config = dict(
    n_experts=8,
    experts_per_token=2,
    d_expert=48,
    d_shared_expert=64,
    lr_router=0.00225,
    vocab_size=8192,
    norm='rmsnorm',
    tie_embeddings=False,
    lr=0.00418,
    beta1=0.9,
    dataset='wikipedia_en',
)
Below are experts of layer 3 (counted from 0) of a mixture-of-experts language model. Rows are named router (the router's row for the expert), gate (a neuron's input weights, with its number), up (a neuron's input weights, with its number), down (a neuron's output weights, with its number) and show model dimensions 0-127. Each number is 128 + 24 x the weight over its row's rms, rounded and kept within 0 to 255.
Before each expert's rows: "raises" lists some tokens whose logits its average output raises strongly, later layers aside. This comes from a sample of Wikipedia text that the model never trained on.

# expert 4
raises: " and", " |", ",", "-"
router [146 130  77 126 141 137 106 122  97 145 148 152 150 101 139 175 121 127 101 124 122 144 132 124 136 107 133 147 102 126  99 125 143 104 140 146 139 151 162 129 139 144 130 205  99 127 129 179 172 157 107 119 152  88 149 161 148 125 157  78 148 126 134 147  74 126  94 124 130 106 150  82 114 115 165 137 158 129 166 120 136 172  68 125  94 165 138  95 125  98 123 110 109 114 187 142 140 167 127 143 132 153 128 131 140 145 151 142 131 144 134 145 141 131 108 113 135 143 143 155 103 104  95 131 125 147 160 134]
gate8 [132 151 122 123  71 157 124 160 122 163 138  94 116 128 104 143 103 161 114 122 121 102 118  83 124 158 147 108 133 155  89 141 142 119 134 134 117 132  95 126 144 114 119 117 164 122 136 105 135 129 155  95 119 128 180 123 130 105 113 103 153 187 129 153 127 136 140  63 121 157 104 132 118 123 169 162 111 157 119 149 171 132 109 175 142 110 139 113 142 109 128 130 125 141 120 161 120 135  79 167 138  93 136  89 137 128 157 104 116  94  87 126 148 114  90 177 151 148 125 126 182 134 141 125 180 110 118 119]
up8 [155 131 168  90 100 172  88 170  94 131 127 141 112 106 151 147 109 135 100 143 131  88 157 174 112 145 147 136 110 120 100 114 113 119 143 160 109 165  87 138 103 178  99 116  78 152  99 133 139 147 105 128 183  97 123  92 134  83 162 143 127 129 128 116 110 148 117  96 121 118 156 114 149 107 134 120 135 143 149 176 163 105 139 135 146  85  96 118 127 100 114 115  96 105 131 149 140  87 162 122 115  97 154 122 101 115 100  89 143 116 120 150 184 113 109 147 134 129 124 129 138 132 113 120 112 110 126 133]
down8 [122 200 159 157 137 141 102 120  96 117 129 123 132 111  84 166 126 144 108 129 123 123 106  90 123 150 142 151 127 198 147 168 122 119  88 108 114  96 139 190 140 121  99  96 162 115 119 133  95 118 149 128 120 163 136 111 109  85 126 111 119 149 108 133 152 173 110 106 162  90 110 124 118 123 102 161  69 139 124 133 144 101 106 115 137 156 113 151 104 134 121 105 124 119 144 158 135 143 100 107 101 136 133 144 131  51 122 123 136 136 165 132 111 105 143 123 111 125 141 130 136 120 147 175 122 123 142 108]
gate9 [143 132 154  97 113 171 133 127  81 142 162 121 132 145 137 115 130 149 145 139 122 100 106 147 152  97 104 191 122 103 106 111 123 120 116 156 168 141 149  97 145 166 141 121  94 128 171 150 142 115 114 131 145 109 170 140 121  89 157  85 196 160 149 119 124 167 133 152 141 115 115 110 121 100 157 127 124  92 138 141 130 151 125  70 173 134 142 100 102 107 142 163 115 129 147 107 157 134 135 124 148 119  93 100 102 149 156 146 121  94  99 112 106 162 132 149 128 114 160 166 107 129 138 118 119  90 130  99]
up9 [128 147  87 133 120 131 153  99 148 124  96 117 124 107  94 102 136 110 151  95 130 149 148  84 197 143 112 144 158 138 185 146 118 124 111 119 123 110 137 131 160  91 122 146 162 121 152 127 134 161 140 135 136 125 112  74 160 162  66 134 136 103 124 146 131 134 135 103  81 182 106 133  77 137 117 137 147 121 116 121  89 148 130 144  81 163 108 142 154 148  95 124 124 106 127 137 116 114 100 122  91 121 104 121 145 127 122 123 132 134 111 109  78 158 122  84 116 165 134 109 165 136 116 110  95 128 114 157]
down9 [149 143 197 130 128 122 130 155 171 140 133 109 118 100 103 127 134 127 152 134 141 140 109  70 134 149 142  73  78 105  80 156 102 139 157 169 120 105  79 110 108 107 152 153 142 136 119  93 113 108 119 112  58 126 125 140 154 123 162 138 118 144 127 162 116 128 169 149 157 101 140 104 115 117 134 120 120 163 120 123 124 107 132 112 104  74 122  82 132 107 127 114 125 151 157 118 153 157 162  87 136 135 130 122 118  86 130 165 137 114 131 158 132  96 112 147 131 139 144 149 100 140 121 102 106 127  97 116]
gate10 [109 140 132  73 159 108  94 142 111 151 126 134 140 118 114 136  59 104 117 112 138 106 116 132 187 127 198 130 174 159 104 114 146 107 129 132  95  98 123 140 138 145 130 144  89 126  85 112 135 147 117 117 127 122 185 132 111 134 145 152 123 151 159 162 146 132 106  95 149 103 167 140 139 133 126 121 136  84 164 104  78 103 139 143 117 112 132 131 140 106 109 144 143 196 119 120 104 119 148 142 150 121 143 122 154 103 128 124 122 139 107 108 155 131 131 123 140 147  92 115 153 123 149 127 192 126 138 165]
up10 [154 118 110 136  67 152 113 101  97 146 131 154 119 156 155 137 128  83  93 123 144 119  97 160 177 135 121 134 120 116 128 111 147 126 134 119  83 116 168 112 148 122 137 131 136 129 127 129 142 170 117 128 112 103 167 178 131 151 130 124 140 139 155  96 133 127 112 154 174  75 123 144 162 145 118 131 117 104 163 153  91 133 102 138 121 110 161 123 127  97 180 128 143 168 161 118 138  86 102 150 130 123 172  98 129 126 151 100 131 104 129 126 119 122 135  69 145 181 116 165 129 147 148 155 156 140 166 127]
down10 [148  96 159  96 136 181 123  97 150 129 114 101 132 174 143 153 145 151  96 141 130 128 115  93 105 145  96 127 110 104 131 137 120 144 124 120 147 153 164 105 127 145 127 170 107 182 139 190  98 104 131 121 129 110 111 100 157 135 131 127 138 140 151 186 128 109 109 128 131 140 107 139 128 109 150 144 180 140 116 123 147  89 177 109 113  93 148 108 124 109 152 128 104 130 143  95 133 142 100 109 132 154 101 156  89 160 123 140 127 133 136 159 112  84 110 130 127 150 145 148 155 187  95 141 165 117 156 161]
gate11 [127 135  92 101 133  95 136 162 152 138 118 108 103 101 129 137 133 123  73 101 173 119 140 137 180 127 111 140 124 125 143 115  84 129  69  92 115 128 122 148 124 166 112 173 134 127 107 118 127 134 142  94 154 142 150 124  88 126  98 140 109 106 172  98 140 154 117 116 120 148 128 132 136 126 155 148 126  94 128 147 123 167 115 167 146 137 148 146 128 169 117 121 137 157 126 155  64 114 178 135 152 185 104 102 112 120 156  86 110 147 114 117 114 154 110 101 115 153 122 147 142 121 141  93 110 183 108 131]
up11 [146  80 150 132 134 158 172 151 124  97 136  96 138 157 130 110 100 100 158 172 128 124 119 115 155 136 150 151 156 108 128 140  87 142 162 143 134 180 118 133 137 139  97 133  98 133 153 136 112 126 124 112 163 156 140 146 153 153 191 122 147 149 110 143  90 116 120  59 128 122 139 138 118 112 135 133 133 159 119 103  83  95 129 108 144 119 109 113 130 106 114 119 152  95 130 117 147 104  90 141  93 144 110  96 154 106 129 116 149 138 137  79 158 165 165 151 104 150 162 119 103 162 140  94  81 132 113 118]
down11 [137 180  93 170 125  78 133  83 129 106 143 131 117 116 100 119 131 140 171  97 139 145 136 155 130 122 143 128 135 142 106 134 135 136 168  98  93 126 141 178 140 133 100  99 145  36 144 149 134 125 120 119  74 114 152 108 121  78 118 162 140 144 122  98 122 156 105  99 149 113 154 154  73 127 129 126  80 133 100 135 153 144 131 143 113 164 137 196 120 141 153 135 174 156 119 149 132 126 116 118 110 134 128 145 141 120 158 137 155 149 120 142 117 126 160 122 136 105 128 146 109 113 135 132 123 115 111 146]
gate12 [126 117 163 189 129 129 137 110 100 119 100 101 130 127 118 129 102 102 150 163 103 129 110 114 145 162 145  88 133 144 104  94 134 116 115 122 144  94 124 137 154  70  98 108 122 143 162 130  70 132 140 144 123 145 116 128 103 145  93 148  89 132 136 162 152 156 127 119 112 132 105 151 144 101 127 125 111 126  88  99 103  94 176 180 166 123 100 115 128 130 144 176 126 108 104 135 118 138 115 118 109 124 149 133 106 109 121 128 141 101 170 117 103 141 153 144 117  94 138  96 181 105 183 138 160  90 125 155]
up12 [126 171 136 122 107 114 120 143 162 121 135 140 120 177 155 136 155 173 154 104 194 131 151 127 127 156  73 133 142 155 155 151  95 135 131 114  98 116  88 127  86 169 104 121 123 126  85 120 110 132  86 133 125 116 104 124 101 131 148 108 130 142 149 114 128 123 143 149 141 159 182 134 138 109 120 117 125 102 137 168 106 110 140  98 101  70 128 156  99 142 121 112 144 119 142 142 122 147 140 155 121  98 141 167 177 103 158  99 102 118 100 160 143 128 131 116 147 142  84 123  81 119 123 132 142 168 100 105]
down12 [149 120 115 110  87  94 110 157 102 119 127 113 126  93 100 110 125 147 141 155 116 118 116 129 144 166 168 119 142 124 110 128 196 165 149 144 121 135 133 186 105 125 131 144 108 231 147 106 118 129  97 101 131 180 109 128 167 136 173 151 110 156 131 117 131 129 125 125 140 129 138 124 102 125 151 127  98 147 157 125 124 133  88 126 114 132 130 110 156 131  97 152 102 138 155 117  98 128 132 165 112 140 131  85 108 143 135 138 143 149 120 121 155 130 112 135 124  88  92 122 161 183 117 147 131 114 171 141]
gate13 [171 120 131 122 104 134 134 139 128 135 138 114  82 119 129  98 109 148 158 138 109 160 172 150 138 102  93 171 129 133 108  98 165 133 131 150 129 106  91 122 101 157 120 136 108  89 137 107 158 114 141 105 103 146 167 126 120 157 111  70 149 155 138 102 157 163  95 127 126 139 100 133  97 148 126 118 100  91 136 168 117 130 116 177  84 106 119 108 136 142 173 150 109 162 180 101 125 125 149 160 129 140 106 118 134  97 107 116 115 124 122 145 174 115 101 115  97 132 152 106 117 115 152 131 102 171  79 128]
up13 [144 100 127 150 123 132 152  83  88 115 130 137 149 138 127 141 129  90 111 120 147 147 130 122 102 163 165 148  99 153  98 156 141 105 138 123 117 144 163 164 130 148 120  86 113 118 102 152  98 153  74 165 129 127  75 121  97 160 151 152 147 105 124 136 132 115 103 179 124  59 148 126 117 148 102 179 130 149 133 158 123 127 137 101 132 110 109 152  77 140 145 123 148 114  77 148 167 128 117 115 131 112 138 140 153 122 117 143 161 128 114 137  97 122 141 150 140  92 143 114 103 131 130 170 171  98 125 168]
down13 [152  92 119 128  90 115 141 158 158  96 151 137 134 114  79 154 103 112 121 136 119 159 135 177 155 156 132 178 122 138 113 133 133 145 131 150 153 134 148 121 143 113 132  99 143 151 154 171 137 133 143 127 132  64 124 136  87 151 129 157 174 102 114 151 125 116 107 149 124 171 128 132 125 155 144 108 142 155 145 115 115 121  91 141 153 153 116  85  75 120 168 160 129 161  88 161 141 117 136 147 144 121 136 162 150 143 122 169 108 163 115 101 142 135 122 134 145 151 158 183 116 117 117 121 139 176 132 171]
gate14 [110 154 113 128 149  73 140 190  98 129  97  96 116 133 109 135 106 108 113 140 152 118 114 158 130 116 137 121 121 147 102 134 127 151 161  68 158 120 118 159 142 120 149 143 127 100  99 109 164 133 141  84 102 162 164 156  95 149 113 140 121 131  98  96 149 114 118 107 163 137 154 143 142 143 131 105 110 112 125 173 130 136 158 155  88 116 104  93 121 138 102 145 184 173 152 146 134 173 112 151 133 120 112 173 159  89 117 116 157 114 131 147 102  80 136 113 130 114 110 116 154 104 141 129 100 133 117  99]
up14 [137 146 133 123 131 129 130 160 169 109 180 118 161  89 133 134 104  94 154 168 103 108 146 123 164  93 159 141 128 131 135  61 142  97 159 145 108 126 104 119 112 151 119 107 105 123 155 126  87 121  89 145 171  98 153 162 132 118 115  99  60 137 121 161 122 110 134 143 116 143 129 127 126 103 128 112 128 143 112  86 141 119 135 142 121 100 175 117 123 107 124 150 109 111 205  89 140 154 133 110 127  97 104 119 138 119 125 135 124 105 129 144 141  66 138 148  94 165 132 136 128  93 122 126 100 130 139 127]
down14 [135 166  96 143 132 151 145 163 107 120  76 127 113 151 124 129 107 111 155 124 103  78 124  83 150 115 129  87 149 133 117 104 120 121 112 185 118 133 130 122 109 119 119 127 117 111 134 155 138 149 167 122 127 158 150 158 160  91 132  99  94 128 141 135 129 195 100 106  98 128 143 103 125 113 123  75  91 136 115 122 151  81 128 129 125 129 127  88 178  81 137 130 115 146 108 128 140 161 155 122 125  94  72 107 123 145 101 129 143 123 139 132  98 126 170 113  93 110 108 103 131 128 177 104 156 114 124 111]
gate15 [106 120 124 109 131 131 149 169 113 107 142 112 119 137  97 148 116 109 125 102  93 132 100  97 161 110 127 131 104  96 108 101  84 132 103 131 112  92 138 135 109 131 137 136 128 152 150 122 129 105 136 129 122 171 150  64 136 112  83 135 146  82 146 136 126 175 170  83 147 138 146 185 162 110 114 101  98 110 110 106 138 143 122 121 132 126 108 130 139 155 151 119 169 156 117 108 161 106 122 133 117 154 113 138 140 139 162  95  95 128 110 112 137 144 192 187 132 169 104 119 105 116 129 105  87 111 100 104]
up15 [145 144 146 144 115 144  74  94 106 118 101 103  97 115 142 108 145 129 150 142  67 142 123  95 128 105  84 162 146 136 122  89 121 118  98 140 162 145 151  94 125 114 132  71 132 137 139 100 131 121 117 129 118 131 103 122 128 123 136 159  98 160 136 116 150  85 163 172 124 129 102 153 124 121 129 119 147 120 104 165 116 116 176 108 153  92 110 145 122 160 155 138 105 127  74 132 111  97 103  81 118  86  57 136 127 144 101 114 127 108 104 137 101 100 114 108 130 138 153 101 160 127 119 160 116 112 129 146]
down15 [160 124 143 155 151 120 142 113 118 117 106 114 156 158  93 200 153  76  97 147 105 129 126 157 119 115  68 123 102 123 121 129 115 119 141 175 153 154 112  89 132 122 148 138 146 152 137 156  76 127 148 142 114 155 115 138 138 144 104 113 124 116 129 117 115 128 131 142 161 105 124 130 106 143 110 164 103 127  95 133 112 137 130 117 168 138  70 182  98  72 148 117 124 100 152 131 106 112  82  94 109 136 130 132 168 145 185 127  98 146 120 132 131 139 117 118 131 154 116 111 146 119 118 120 157 124 163 166]
gate16 [136  74 105 130 149  89 142 139 132 109 154 119  56  68 171 137 154 137 141 102 129 132 148 137 173 123 129 138 125 132 146 103 114 114  94 112 120  98 128 133  99 183 146 145 153 142 131 127 124 157 138 139 145 119 150 104 112  80 139 149 164 160 177 107 117 132 144 113 121 149 110 121 137  89 123 105 112 117 131  67  85 160 147 175 147 119 128 133 150 163 127 124 128 101 141 146 141 149 178 104 107 164 112 122  89 127  87 105 130 127 135 114 120 108 131 143  99 124 125  84 132 118 128  95 128 141 106 113]
up16 [134 137 118 111 172 125 149  99  62 110 168 143 123 108 123 114 129 151 125 161 128 129 127 137 111 122 146 118 108  82 103 108  96 102 185 118 117 110 116 119 109 107 131 126 121 134 124 151 147  91  44 138 119 108 140 144 136 151 115 131 119  98 118 130 123  72 116 116 115 104 197  98 103 165 136 170 137  96 118 162 129 113 119  94 165 130 104 118 113 140 170 140 150  90 146 125 135 119 153 122  89 111 130 108 145 135 122 151 117 121 120 139 121 125 157  92 151 162 123 114 157 111 116 129 125  70 151 151]
down16 [136 107 117 131 114 153 141 115 147  99 121  88 156  79 131 142 134 120  91 117 120 130 127 124 136 157 132 145 114  96 138 107 120 128 163 111 110 126 119 127 190 127  91 152 200 120 136 156 153 156 124 143 116  67 125 126 128 150 122 122 115 122 129 175 133 116 121 154 155 195 134 101 108 126 152 135 112 145 129 108 157 116  79 113 117 155 122 115 102 121 127  97  93 108 144 125 128 159 103 111 108  88 113 110 146 152 111 139  79 119 157 136 112 155 102 101  99 189 124 133 151 128 135  94 161 134 173 114]
gate17 [152 112 113 149 128 151 148 172 140 126 117 111 142 117 152 128 112 112 101 181 122 112 114 176 122 135 155  83  92 137  73 164 130  80  83 127 102 107 139 142 155 136 128 164 106 106 119 118  96  99 115  74 120 152 132 123 106 157 146  91 123 148 128 184 156 113 125 144 155 107 147 142 166 115 124 147 108 134  83  99 117 113 109 150 146 106 165 100 137  82 197 127 131 148 151 108 129 145 113 147 143 156 119 126 130 103 126 112 140 121 159 136 138 159 155 154 151 151 118 128 169 107 123 145 118 144 135 114]
up17 [139  89 127 114 149 129 169 108 102 110 113 143  97 105 111  78 116 101  92 151 148 173  70  80 128 115 106 171  88 105 122 135 163 150 122  95 108 137 139 159 156 122 161 108 162 147 203 119  93 101 130  94 122 150 122 113 156 145 112 136 126 132 114  94 117 100  86 153 115 114 132 140  86  80 152 119 131  96 103 157 125 182 112 136 113 106 126 166 126 147 135 104 146 136 138 157 155 131 143 119 119 134 118 141 114 122 129 148 143 106 142 142 147 122 105  96  87 148 142 127 136 114 142 129 101 132 121 111]
down17 [121 111  98 106 112 129 145 112 115 141 135 129 124 138 148 121 127 113  98  99 114 120 138 163 123 108  94 143 134  89 148 151 140 111 108 117 111  96 132 126 165 156 159  70 131  50 119 151 160 134 100 131 115  74 158 187 107 114 132 123 110 144 131  96 161 125 122 123 128 112 119 152  99 128 152 104  94 132 154 136 127 149 128  99 117 162  99 137 153 109 101 100 138  96 114  95 104  94  71 100 118 103 148  90 131 146 119 116  77 128  92 126 130 111 116  98 126 114 137 143 136 106 175 149 153 114  90  99]
gate18 [133 109 127 137 145 152 141 111 185 124 172 118 162 123 149 128  94 150 113 151 114 112 160 148 126 148 142 117 131 139 154  91  91 101 130  99 112 152 146 158 147 123 141 142 168 142 116 128 126 169 149  81 146 104 130 136  46 130 115  98 143 141 124 117 130 127 156  84 147 128 138 160 143 122 156  96 103 146 147 109 116  75 107 148 140 126 128 129  90 145 113 158 141 176 177 165  89 125 138 140 143 124 151 151 150 123 108  89 119 144 141 169 136 113 136 129  82 132 105 145 151 167 130 158 133 141 116  95]
up18 [128 119 122 151 113 121 122 132 130 131 111 107 114 173 168  65 130 154 138 151 107 150 128  65 124 118 158 143 157 138  92 159 144 168 155 115 147 154 111 109 101  99  86 115  91 132 128 141 104 154 116 124 130 157 146 142  84 163 153 162 157 119  84 141 139 149 124 176 127 126 192 146 150 122 122 132 126  99 126 165 109 120 145 164 127 122 133 121  94 135 143  92 137 127  98 127 135 147 132 121 139 104 133 159 157 128 140 144  97 142 118 107 115 128 120 121 142 185 169 115 136 127 128 188 156 152 151 164]
down18 [151 137 145 143 153 106 126 141 120 140 127 121 102 138 108 110 110  88 132 110 151 120  74 106 152 135 103 135 130 129  87 132 109 113 133 107  90 125  93 109 143 126  78 106 173 113 108 136  94 116 160 164 129 181 157  90  87 122  95 129 130 141 119 162 124 160  94 151 152 113 139 109 131 129 136 128  88 144  77 170 172  93 143 158 124 147 160 104 147 155 104 160 126 128 106 178 136 142 125 144 150 106 137 150 156  93 119  73 136 135 141 145 104 124 158 145 106 124 165 151 137 150 155 106 116 103 104 135]
gate19 [ 94 183 114 140 121  87 144 108 168 154 117 129  95 111 118  85  82 161 126  90 127  90 145  86 117 127 152 115 133 174 118  96 113 157  97  96 168 104 124 171 142 167 145 131 137 131 108 133 111 108 140 136 104 189 172 133 119 100 134 170 145 165 133  95 165 113 125 141 135 138 113 141 111 148 131 118 100 102  97  99  92 149 115 115 120 123 153 145 127 118  98 105 146 123 133 134 114 128 134 141 125 132 154  72 124 131  86 114 129 175 107 151 117 133 109 139 122 145 111 102 173 102 137 132 135 147 122 150]
up19 [126 131 120 157 140 132 112 115 116 183 163 130 159 115 109 106 136 157  97 178 161 115 112 150 147 103 126  92 114 138 117 107 128 167 127 105 133 143 126 130 161  71 124 152  98 125 132 151 145 133 140  76 147 101 125 212  97 103 138 104 133 113 141 110 112 124 105 134 173 145 172 122 145 104 112 151 117 106  92 122 143 114 117 112 138 136 136 125 139 100 141 115 160 119 163 121 144  90 128 156 162 111 133 126 141 132 137 100  99 141  69  87 137  93 109 118 140 131 121 153 103 108  94 148 181 156 136 128]
down19 [107 111 162 111 100  96 184 157 130 113 152  86 120 124 132 122 121 130 112 140 123 129 155 147  96 140  92 136  91  93  82 112 147 164 135 112 150 111 130 118 152  95  93 126 119 182 120 141 134 114 205 102 117  94 174 159 150  84 115 126 139 137 146 166 135 116  66 166 143 127 112 106 125 105 163 102 137 124 127 112 152 118 137 115 112 117 152  89 133  85 136 136 158 142 115 137 131 161 130 128 170 139 127 134 125 162 125 134 126 123 136 141  89 157 120 151 153 119 163 115 163  99 125 113 153 141 117 149]
gate20 [129 130  84 121  98 150  93 151 142 140 127 117 143 125 120 122  83 135  98 127 135 147  82 173  97 145 144 101 131 143  99 142  89 157 127 125 130 127 124 163 127 149 115 132 138 126  94 125 154 114 192  88 126 148 130 109  73 125 136  88 147 116 131 123 112 168 128 137 170 139 158 136 110 140 169 117 103 142 123 120 167 125 127 143 174 146 119 133 124 126 141 138 145 168 118 154 168 121  97 124 154 112 152 152 133 123 141 110 157 128  83 151 145 152  78 156 169 140 117 117 178 118 135 143 127 114 129  54]
up20 [105 150 154  89 112 104 114 126 137 145 104  73 143  98 139 136 169 177 150 122 105 124 144 127 126 107  78 114 122 156 110 148 110 110  84 208 142 131 154 122 123  80 114 120 134 139 107 127 140 142 134 150 122 107 108 102 137 107 118 144 154 140 138 134 137 134 117 116 115  66 155 130 116 101 132 126 118 143 133 128 171 173 105 150 149 151 126 109 149 161 104 117 142 103 137 135  88 125 156 125 161 113 109 137 103 119 141 128 118  97 109  79 103 116 127 116 142 160 139  96 142 153 155  89 130  53 127 143]
down20 [ 89 138  89  96 122 118 125 183 110 125 111 153 128 176 108 122 128 139 141  86 159 103 129 103 117 119 138 136 119 140 106 126 149 106 109 194  64 137 147 124 113 107 144 156 120 102 124 108 114 152  96 113 142 109 149 119 134 129 134 118 160  92 104 115 105 133 161 102 160 107 145  87 132 122 139 128 122 127 145 129 152 155 126 121 127 183 118  97  90 125 127 125 105  77  97 108 154 138 140 132 104 108 135 189 156 116 174 139 121 132  92 167 143 140 101 141 152 121 132  88  86 133 105 173 125 124 138 116]
gate21 [120 125 110 140 104 115 131 122  95 145 127 135 107 133 109 135  79 150 161 110 144 100 103 148 165 100 141 111 125 154 136  81 149 145 137  85 173  92 141 148  92 103 131 102 136 127 136 153 121 161 148 136 160  97 159 110 114 115 133 119 127 115 143 135 132 116 157 137 179 174 121 125  81  98 140 122 101  68 105 132 167 136 160 174 101 121 140 190 157 161 167 143 151 117 136 140 109 140 138 165 163 124 123 115 111 100  97 126 119 109 149 133 114 128  73 112 115 123  91 127 113 106 159 151 111 131 106 120]
up21 [153 140 107 103 145 146 122 138 124 185 154 146  87 102 146 167 104  95  93  64 116 152 127 159 127 162 107 131  83 178 115 105 141  91 130 161 115 102 136 161 172 131 132 124 121 125 126 152 117 138 120 105 154  95 172 163 115 121 128 113 111 110 154  80 139 115 119 124 144 115 153 119 109 112 149  88 134 139 131 158 118 181 135 158  97 150 133 115 120 150  89 139 129 144 142 146 172 167 139 129 136 102 118  98 173 137 165 121 129  86 140 144 131 105 100 122 159 147 118 151  95 132 138 137 113 139 104 125]
down21 [114 127 124 135 120 111  89 123 135 147 136 134 102 103 114 104  70 126 133 124 108 154 139 127  97  95  95  98 131 146 121 155 127 112 149 161 102  95 141  97 119 104 116  92 134 123 148 104 167 116 189 101 154  73 138 119 153 152 167 115 135 135 119 143 118 122 131 130 128 107 150 119 115  93 156 132 114 127 143 142  68 163 175 149  87 117 197 135 120 136 128 157 144 107 140 138 121 136 136 123 126 131 129 165 116 150 127 131 168 165 136 155  89 126 100 115  87 144 153 149 155  97 157 129 124 192 113 124]
gate22 [110 114 134 118  79 162 128 152 126 107 100  90 136 150 146 117  99 163 103 119 174 177 119 150 126 118 118 110 118 109  80 122 128 135 130 118 137 139  98  97 146  97 110 154 105 114  81 114 158 115 148 115 157 147 180 102 138 148 124  98  90 150 186 112 132 167  94  88 120 115 156 124 153 133 107 152  84 141 150 111 115 130 133 145 117  98  93 108 119 115 156 108 148 150 125 111 143 102 166 154 133 111 162 162 143 125 105 156 101 128  97 126  94  77 103 104 130 107 145 102 166 121 142 123 124 137 114 146]
up22 [ 72 135  88 126  94 110 137 145 130 134 136 159 102 131  61 102 145 121 104  88  90 129 154 158 119 169 125 123 120 139 130 114 138 196 122 132 131 123 153 139 121  96 150 144 141 119 127 133 110 154 150 141  89 111 136 122 158 104 117 144 117 134 118 113 128  71 167 141 119 132  77 145  88 147 133 125 122 162 153 117 130 108 170 113 140 120  91 123 137 141  87 147 123 102 164 162 129 157 134 108 104 178 112 121 124 153  75 150  92 136 142 114  90 127 156 137 122 147 123 168 113 100 155 139 141 122 154 144]
down22 [100 104 108 148 126  69  79 103 144 102 126 163 125 107 162 112 126  98  63 115 177 131 136 162 133 118 111 147 124 148 125 134 164 170 147 143 167 155 157 152 103 102 152 141 123 106 118 142 127 127  95 135 131 118 146  95 138  97 200 121  61 135 151 125 133 118 134 132 137 137 115 159 131 166 127 125 114 156 142 141 109 114  94 122 181 121 114 115 136 107 146  99 148 166 127 120 120 118 119 115 138 129 138 136 112 103 153 147 125 151 107  97  98 118 157  98  96 122 113 117 130  77 119 141 114 120 153 163]
gate23 [123 159 130 117 126 117 149 171 118 144 164 133 126 120 107 122  83 139  96 154 158 102 111 149 128 163 140 126 123  91 118 124  83 111 124 157 178  98 130 149 110 131 152 144 157 111 164 147  60 135 111 104 124 132 139 105 125  97 107  84  89 140 148 124 122 127 105 104 144 150 113 132 116 134 119 127 108 154  95 136 157 116 103 108 147 129 135 160 154 131 113 147 134  97 132 144 158 145 156 143 145 183 171 149 118 127 153 134 191 161 132 140 116 123 120 137  87 155 142 144 120  73 118  89  83  95 145 104]
up23 [129 131 126 164 157 136 134 171 133 132 148 119 147 129 155 128 154 149 136 162 137 128 123 120 141 122 127 140 117  92 111  84 119  96  80 124 112 155  81 129  74 136 134 147 134 141 125 150  97 104  85 121 107  90 142 169 109 137  86 127 102 134 137 134 118 143 166 109 119 138 124 103 133 113 119 149 127 153 112 135 147  80 158 134 192 112 122 104  99 144 122 145 142  71 133 133 107 171 121 119 161 175  81 163  99 118 126 122 121 105 159 125 100  93 146 101 119  86 111 141 135 123 117  87 162  87 101 127]
down23 [162 125 107 181 162 105 101 158 146 117 110 116 134 128 140 136 160 104 120  79 133 102 110 127 153 112 141 105 117 122 161 113 135 138 125 111 126 174 126 105 114 107 128 156 128 186 151 121  82 136 157 127 110 142  91 147 114 151 123 110 153  88 111 105 105 140  83 158 126 131 114  99 108 128 104 151  93 112 140 138 142 149 151 140  99 151 146 166 125 127 126 121 137 125 157 143 135  87 101 183 166 134  79 128  71 160 141  99 116 118 127 133 137  85 103 128 125 111 132 129 150 138  64 117 148 147  85 130]
gate24 [140 147 131 121 132 106 124 141 128 147 138 127  81 115  69 188 114 107  90 145 136 131  84 153 173 120 111 112 138 126 160 120  91 134 112  74 144 155 148 139 110 142 117  98 123 126 122 144 135 122 164 161 144 155  78 159  96  99 110 101 123 104 203  92 149 122 125 108 130 184 112 123 118  96 110 137 100 153 135 163 112  75 130 122 130 123 115 120 102 118 159 118 115 136 125 142 139 108 142 150 170 139 160  91 106 161 115 150  92 106 127 129 107 135  91 120 131 135  84 137 133 132 130 147 137 129 140 114]
up24 [153 112 150  65  92 107 115 113 141 116 110 144 118 108 106 195 127 178 117 157 128 162 144 167 133 120 119 111 160 157 165 135 110 128 147  72  85 182 116 108 161 186 129 150 141 126 140 139 148 151 151 120 125 139 123 111 122  99 144 134 133 130 136 148 132 138 102 122 119 175 143 114 124 108 126 104 126 135 173 178 126 137 116 149 117 115 120 106 150 126 145 143 114 140 123 168 139 116 155 152 153  92 110 116 121 136 105 150  76 140 163 149 137 184  94 115 128 131 148 111 144 157 152 127 117 123 113  89]
down24 [164 133 132 131 144 138 142 128 129 109 109 147 106 109 111 117 139 147 136 147 147 138  95 155  77 130 151  91 120 138 135 114  88 107  95 120  80 146 114 117 183 115 124 110 158 137 129 120 151 125 113 145 136 110  51 134 118 128 139 110 133 120 170 111 154 145  99  82 127 148 150 108 129 115 134 107 184 112 183 114 129 122 142 145 105 106 133 146 203 128 142 117 101 121 129 132 148 126 145 155  94 118 177 143 128 116 107 155 116 163 104 116 137 107 162 121 129  93 108  97 131 128 195 143 146 101 100 132]
gate25 [138 151 164 124  97 100 113 142 148 133  95 150 131 141  57 121 111 158  93 108  96 173 138  83 119 152 131 175 130  96 117 126 141 153 112 166 112 133 124 143 125 123 119  99 117 133 123 111 127 130 153 171 115 137 143 108 153 129 111 114  79 112  98 118 125 104 123 100 131 122 111 137 105 133 126 137 110 138 160 115 112  91 118  95 135 150 125 106 127 122 140 152 144 163  93  93 122 115 112 144 133 126  87 144 135  98 149 168 105 170 131  84  90 124 145 127 130 177 105  88 141 146 203 144 154  85 135 124]
up25 [ 89 161 116  70 129 105 147 133  94 182  83 123 108 140  93 145 134 182 107 126 135 141 109 100 134 114 112 123  97 106 143  97 103 150 116 174 118 128 122 141 128 181 149 163 113 149 147 127 131 132 111 179 159 132 142 160 164 100 133 147 108 115 120 182 102 139 144 150 113  83 131 127 155 103 143 133 127 110 133  93 129 101 154 123 119 116 107 131 160 140 140 122 145 100 156 167 124 110 125 118 108 105  68 105  99 150 147 134 144 156 171 105 123 155 131 154 122 156 107 123 135 149 149 131 118  86 139 118]
down25 [161 173 148 119 139 162  94  98  95  98 111 122 148 129 136 115  93 120 154 126 158 122 152 116 136 141 153 101 103 100 125 105  86 162 130 138 172 133 130 126 129 111  94 123 100 126  98 124 134 114  94 186 143 177 112 151 119 136 103 149 145 181 121 128 104 147  78 141 129 134 132  86 117 107 103 125 121 145 126 159 139 111 158 152 111 142 121 128 128 126 135 128 130 115 100 146 162 100 132 155 139 160 138 163 124 140 102 193 180 121 157 135 103 103 145 150 101 125  80 130 119 161 157 143  94  98 149 155]